config.yaml
n_layer: 19
activation: "clamped_swiglu"
norm: "layernorm"
positions: "rope"
attn_scale: 0.125
Below are experts of layer 9 (counted from 0) of a mixture-of-experts language model. Rows are named router (the router's row for the expert), gate (a neuron's input weights, with its number), up (a neuron's input weights, with its number) and show model dimensions 0-127. Each number is 128 + 32 x the weight over its row's rms, rounded and kept within 0 to 255.
After each expert's rows: a language model's description of what the expert responds to. This comes from a sample of Wikipedia text that the model never trained on.

# expert 20
router [146 117 107  83  68 159  84  73 110 168 169 141 150 124 113  99 102 115 129 104 164 184 176 128 148 151 191 112  96 174 124 113 122  84 144 103 134  95  73 102 130 143  87 168 126  87 178 107 165 118  62 204 192 189 148 156 143  87 152 142 119 139  83 137 125 112 143 107 162 111 137 143  74 136 144 124 127 198 148 119 100 121 111 108 220 103 139  75 191 155 112 141 134  90 145 137 115 117  74  91 134 153 150 163 127 127 154 115 142 140 119 136 134 150 147 147  91  95 164  62  89 135 121 132 130 159 161  81]
gate1 [165 196 165 150 108 170 103 131 116 148 124 103 134  99 186 106 124 128 184 134 176 172 116 127 108 124 140  95 139 152  99 130 179 134 114 114 116 133 115 164 135 125 116 189 145 121 130  58 135 119  93 146 130 145 110 154 102 137 147 133 182 123 105 175 139 121  70  99  52 118 112 150  99 140 161 144 143 179  88 151 143 118  53 111 113 164  54 120 170 124 161 209 165 104 157  79 151  67 114 138 108 116  91 103  96  46  77 166  93 132 117 111  88 144 115 129 181 126  87  74 153 176 137 125 157 123 135 129]
up1 [176 174 143 131 100 145 108 155 138 146 132  95 143  90 176  91 136 122 127 146 179 169  95 142 102 149 133 105  81 152  75 129 190 151 125 146 131 179 108 180 166 112 132 134 148 113 141  43 106 127  76 151 129 142  94 130 115 143 124  82 163 156 122 151 147 114  74  94  52 137  98 126 129 120 175 149 149 160  96 106 169 136  49 142 157 178  66 131 168 156 135 167 145 110 131 100 142  48 123 159 114 113  82  93 114  17 101 170 124 127 148 117 128 153 161 108 163 125  90  98 124 158 104 142 156 118 126 152]
What it handles: Sentence openers, first names. Sentence-initial words like It, In, According, and pieces after a capital L such as Like and Lind, plus given names in lists.

# expert 62
router [167  92 144 102  55 148 143  91 173 167 148 132 177  85 107 122 132  94  98 157 193 140 163 158 147 186 210 154 114 126  83 140 127  84 165  88 106  88 141  99 155 126 110 137 126 107 122 105 177 164 124 175 174 115 101 143 177  96 130 137 141 154 112 132  99 103 134  95 109  67 178  78  73 156 159 125 148 137 136 141  61 142 112 140 168  99 116 105 176 145 110 160 104  96 149 162 144  60  93  98 113 173 157 136 102 140 140  96 115 176  90 127 158  89 137 147 104  93 134 123  64 107 105 193 124 172 133 141]
gate4 [160 152 121 166 106 179 107 136 107  81 104  78 151 111 114 160 134  33 150 169 194 125 131 139 119 120 155 142 134  70 125 181 113 122 105 132  80 135  62 113 142 184 162 115 154 171 138 167 130 133  88 125 136 166 131 121  95 146 177  85  79 142 126 129 121 127 121 154  92 168 116 161 148 100 139 144  74 100  98 146  99 186  96 176 136 147  64 128 143 152 103  76 111 113 130 149 114 171  50 146  95 135 125  83 133 134 132 152 167 180  90 132 166 111  86 175 165 157 106  87 132 103 131 183 133 121  80 181]
up4 [157 141 127 130 150 124 156  97 140  76 152 117 126  98  90 225 146 128 152 173 158 112 162 109  96  83 115 152  64 123 163 164  85 162 135 111 122 162  94 114 142 174 109 116 141 164 107 155  83 124  50  80 116 157  98  98 135 164 138  96 100  98 180 174 162 155 157 105 130 143 123 119 134  97 118 131  91  98 126 142 115 170 103 120 127 141  49 129 144 111 156 116 101 141 158 136 101 123  51  63  79 100 207 125 130 117 139 175 154 138 112 127 141 137 136 183 205 126 127 110  98  63 167 145 114 101 156 165]
What it handles: American place names. City, state and country names, mostly American, often in team or institution names, such as New York, Seattle Seahawks, Ohio, London.

# expert 35
router [158 120 124  82 116 150  84 111 130 148 150 118 135 142  88  77 147 120 152 141 147 162 159 119  99 136 185 133  87 171  92 125 129 100 159 110 161  95 129 114 125 111  99 155 122 136 102 106 163 162 121 178 131 120 126 161 159  67 138 140 137 150 101  78  89  72 108 136  94 135 136  97 136 135  98 111 131 189 129 137 105 186  90 136 170  74 114  98 223 144  64 180  89 116 132 166  79 131 121  58  92 139 155 161  84 181 180 134 101 156 120 156 112 132 169 175  95  51 113 103  86 143  98 160 112 172 182 133]
gate1 [202 112 108  85 161 187  73 182 132 134 145 127  93 135 168 146  64 163  97 128 187 121 128 147 144 134 185 125 134 158 198  89 148 118 183  73 179  87  94 152 128 100 127 141  62 167 111 104 111 130  85 135 130 145 143 146 123 139 131 138 135  87 102  80  67 179 122  93  98 117 117  80 196 137 123 100 126 139 103 140  97 175 126 104 124 112 162 121 142 106 142 143 139 135  64 114  99 125 182 166 159 121 128 135  84 154 139  93 159 113 117  99 125 139 151 129 173  28 146 180 103 119 121 171 115 139 123 109]
up1 [143 141 124  87 194 176  84 115 140 120 134 127  81 123 155 122 126 118 125 154 180 132 109 161 139 135 148 149 169 113 202 132 143 180 151 139 125 147  77 145 146 108 122 138  78 128  62  89 150  68  74 100 164  58  98  94 132 122 151 167 151  90 122 129 114 127 130 101 105 134 114  57 170 131 156  74 116 101 106 134 132 207 123 111 165 123 143  71 133  69 145 121  81 181  71 178 112  77 166 140 144 122 138 132 110 161 149  98 169 112 107 152 107 117 130 171 163 100 192 129  89 131  96 168 130 158 115 188]
What it handles: Ordinals and superlatives. Ordinals and ranking adjectives after the or a, such as first, second, third, final, best known, largest, popular.

# expert 63
router [158 161 197 106  81 132  97  87 124 158 132 126 198 143 125 107 142 167 139 155 161 160 158 159 156 171 154 122 115 124  18 154 176  70 139 104  88  75 115  85 160 139  93 173 117 113 133  98 188 169 168 158 151 105  99 194 123 102 137 123 123 135 127  89 122 124 132 111 116  77 186 132 109 151 146  86 113 112 109  90 100 181 127 191 151 115 120  84 179 172 126 126 147 102 174 144 131 126  95 108 145 165 136 143  73 142 129 124 112 147  93 144 143  70 132 149 158  70  98 114  70 118 103 150 122 142 112 168]
gate6 [189  84  86 118 144 105 105 165 114 130 164 124 178 156  73 133 102 127 161 125 190 149 107 117 165 119 105  78 106  88  71 150 172 178 179 134 135  64 187 110 147  80 127 185 120 146  32 136 121 182 109 133 156  70  67 141 127 122 159 162 107 148 103 147  98 105 173 131  87 178 142 123 143 152 116 128 144 168 158 110 123 138 101 116 120 181 133 158  97 167  91 153  85 117 129  82  78 169 123 118 104 135 149  71 145 130 113  94 168 121 116  99 170 149 132  85 144  76  97 170 148 116 148 138 139 130  99 147]
up6 [129  95 105 135 148 136  96 169  95 118 126 150 150  96  87 170  93  87 151 120 197 151 100 105 159 131  85  87 132  71  84 185 158 174 171 132 122  76 176 126 165  74 117 177 131 152  48 123 142 159 112 148 162  62  91 108 126 132 165 172 105 141 114 155 128  99 143 132  52 205 113 122 157 139 125 106 128 154 153 116 100 117 125 116 111 157 112 165  85 140  78 146 113 107 116  76  86 201 136 159 117 134 152  94 165 122 111  77 156 118  94 115 154 155 119  64 172 134 137 180 136 103 136 154 133 165 132 160]
What it handles: US states and United. United before States or Kingdom, New before York, and US state names like Texas, California, Indiana, in lists and prose.

# expert 21
router [147 135 132  88  95 195 110 120 137 160 129 100 153  79 118 141 115  87 191 127 146 155 138 130 136 136 134 132 150 171  66 137 141 111 131 126 139 103  81  63 152 144  65 144 129  84  92  91 184 126 117 160 142 126 121 157 156 118 137 187 147 169 115  95  87  78 169 139 139 109 151 112 129 189  79 131 160 142  97 130  91 139  93 128 198  42 124 110 119 172  64 134  88 100 151 172 135  70  96  93 147 157 158 146  64 148 144  89 102 162  72 143 157 140 133 144  64 108 156 126 101 123 137 137 162 146 177  96]
gate2 [160 133 108 125 135  80  87  76 169 179 188 159 139 145  99 134 110  94 110 249 123  91 147 160 169 122 137 117 196 106 134 135 149 119  96 137 136 152  96 188  83 112  65 127 127 157 158 117 147 126 195  91 104 101 128 106 169 115 111 143 138 141 125 153 110  95 175 126  96 143  95  96 104 152 116 145 120 150  76 119 158  80  63  95 159 108 127 209 128 100  76 134  89  97 107 145 176  93 135 100  94  91 127 100 110 122 153 151  71 144 124 156 155 169 176 146 130 138 106 160 144 158  90 150 141 161 106 125]
up2 [166 152 118 111 170  87  88  83 168 179 155 139 121 150  56 103  95 110 125 238 106  92 100 163 162  70 172 103 190 135  94 141 173 102 104  97 137 192 122 151 107  66  99 144 155 188 122 156 184 132 158  65 131 126 143 107 150 121 107 130 164 142 126 102 112 101 156 154 148 130  88 142 157 124 123  88  98 119 112 127 100 123 136 104 143 106 112 188 106  98 108 150  73 117 137 176 128  76 132  82 108  86 146  79 144 138 136 144 109 133 134 170 147 114 152 144 108  95 131  88 164 172  80 170  93 130 147 161]
What it handles: Subject pronouns. Subject pronouns he, she, it, they, often sentence-initial or after as, where, said, followed by was, is, had; also the band.

# expert 51
router [155 155 172 117 107 142 103 105 158 154 146 130 170  72  92 147 113 162 120 139 152 142 145 178 131 170 161 118  48 173  99  92 136  92 139 110 118  76  77  71 173 154  89 141  95 118 135 109 154 111  81 129 153 164 121 199 155  90 140 162 109 153 153 125 130  97 170  85 159 141 155 109 131 186 145  57 119 138 140 102  81  95 125 138 148  98  93 113 139 166 107 179 144  98 109 144 142 113  97  82 143 187 165 161 120 156 150 111  93 157  86 141 121  80 151 186  91 109  68  87 114 146 109 160 161 191 144  80]
gate5 [121  84 122 126 177 147 170 138 135 131 191 146 104  82 132 143  96 132 144  95  76 163 141 146 155 113 133 112 150 159 116 148 138 105 162 176 128 105 107 180  41 101 105 134 130 146 134 170  85  71 109 121 165 120  85 148 177 169 129 140 148 138 113 114 104  85 175 152 108 144 157 123 132  90 135 147 166 130 110 146 161 135 143 146 138 165 133 114  64 117 137 110 111  94 179 101  75 143 163  60 124  49 118 140 164 165  53 139 126 117 108 169 130  78 135 107 180 120 116 152  62  93  65 171 189 119 173 101]
up5 [142 115 116 121 156 184 167 121 130 130 154 167 102 125 180 130  49  97 165  92 112 131 153 115 128 114 162 150 150 131 143 114 145 142 134 181 151 123 130 203 136 106 110 162 117 127 139 154  91  98  65  78  83 123 121 106 163 122 130 104 180 129 157 133 108 122 128 189 112 148 187 107 137  91 122 141 139  91  83 156 174 179 179 136 107 107  53 141  82 136  81 114 130 121 192 172  69 129 118  65 104  84 130 115 163 139 107 102 107  95  86 180  95 110 143  81 140 114 166 148  65  97  88 173 178 127 155 148]
What it handles: Single capital letters. Lone capital letters and digits in abbreviations, sequences and tables, like the J in geologic period strips, initials, party codes.

# expert 40
router [160 160 198  99 109 175 124 107 178 158 131  77 191 115 102  91 121 129 130 152 150 178 163 149 120 155 136 122  99 163  98 108 151 141  91  82 109  69  96  68 148 151  75 191 110 104 154  62 176 147 105 186 186 150 125 123 175  74 197 160 118 158 168 134 134 128 131 104  94 116 157 133 107 150 115 102 126 148 158  90  82 128 143 151 166 102 104  84 137 166 106 153 105 102 154 123 127 108  98  76 136 141 169 136 111  89 163  99 129 207 104 161 125  97 161 135  96 113 138  80 109 123  71 146 130 143 127  96]
gate6 [121  76 170 100 113 133 156 137 129  90  98 138 123 167 149 148  83 182 116 143 126 120 164 148 150  84 148 129 130 163 173 124  99 105 143  73 142 105  99 133 105 149 113 140 186  99 159 129 178  91 139  88 166 100 154 118 112 127 166 178  83 149 164 108 120 149 177 184  90  54 145 131 115 121 177 123  42 129 131  90  66  79 118 180 156 159 129 160 143 167  93  71 121 113 150 207 105  83  67  99 141  89 162 160 137  92 161  87 112 156  89 182 144 140  75 120 129 104 164  99 139 126 143 138 136 138 134 120]
up6 [127  58 195 106 104 140 155 182 128 118 125 129 132 145 125 135  88 181  88 136 108 100 126 145 162  65 119 102 138 137 143 153 129 121 143 119 168 147 120 138 103 170 116 120 145  94 180 117 143 103 134  98 176 118 176  80 135 147 146 171 118 147 126 127 126 112 201 208 101  37 142 163 127 129 172 145  53 137 163  90  98 105  79 143 138 158  96 127 168 185  88 102 108 148 157 184  97  73 106 130 149  68 159 171  99 106 150  96 110  91  99 158 148 133  78 115 157 121 152  81 137 146 107 145 118 126 127  65]
What it handles: Digits and pieces after J. Digits inside years and dates, and word pieces after a capital J or H, as in J-up-iter, J-agu-ar, J-R.

# expert 54
router [149 138 148 118  93 162 141  92 143 156 178 160 116 133  99  94 133 136 155 145 194 165 150 153 116 193 150 164  53 117  67 150 174 120 110  66 146  91 129  96 133 116 115 137 166  99  98 123 177 153  84 148 172 122  96 165 153  72 156 115 155 164 130  89 121 125 110  91 115 103 216 102  50 151 146  42 116 165 113  63  96 119 127 122 146 104 119 103 130 136 132 132 133  79 128 135 129  99 136 115 105 166 190 131 100 123 118 110 129 176 133 141 131 119 147 138 148  68  95 128  65 117 108 160 144 188 157  89]
gate6 [141 143  96 121 127 197 131 141 197 145 131 137 125 123 117 153 155 142 173 129 152 141  85 156  75  46 161 170  99 130 102  93 104 107  91 113 112 129  80 164 123 161 143 118 116 168  94  86 140 171 111 132  75 186 154 158  52  65 165 128 124  98 163 118 113  95 107 108 150 143  86 149 108 143 165 131 106 140 117 116 156 155 156 129 123  90 198 142 200  75  78 119 131 115 111  96 133 109  89 155 150 203 126 186 113 188 120 131 114 134 158  93 131  87 138 150 148 103 124 118 120 128 104  46 147  75 146 141]
up6 [139 140 113 130 144 181 159 156 184 123  95 165 100 139 147 144 156 132 168 128 158 147 103 122  69  80 179 194 112 143 130 128 121 107  70 110  75  98  86 145 118 198 118 118 150 170  83  99 120 131 129 162 115 174 141 143  64  80 129 138 128 141 164 127 110 104  93 143 157 135  81 111 110 112 129 153 133 151 102 113 174 105 156 142 178 109 220 135 195  49  73 110 138 135  70  96 124 105 108 144 135 167 110 176  98 143 131 145 111 135 159  82  96 102 167 116 163 119 168 109 127 123 129  69 120  62 163  99]
What it handles: Year final digits. Last digit of a year after its first digits, as in 2019–20, 1978 film, 2026 FIFA World Cup, in sports and filmographies.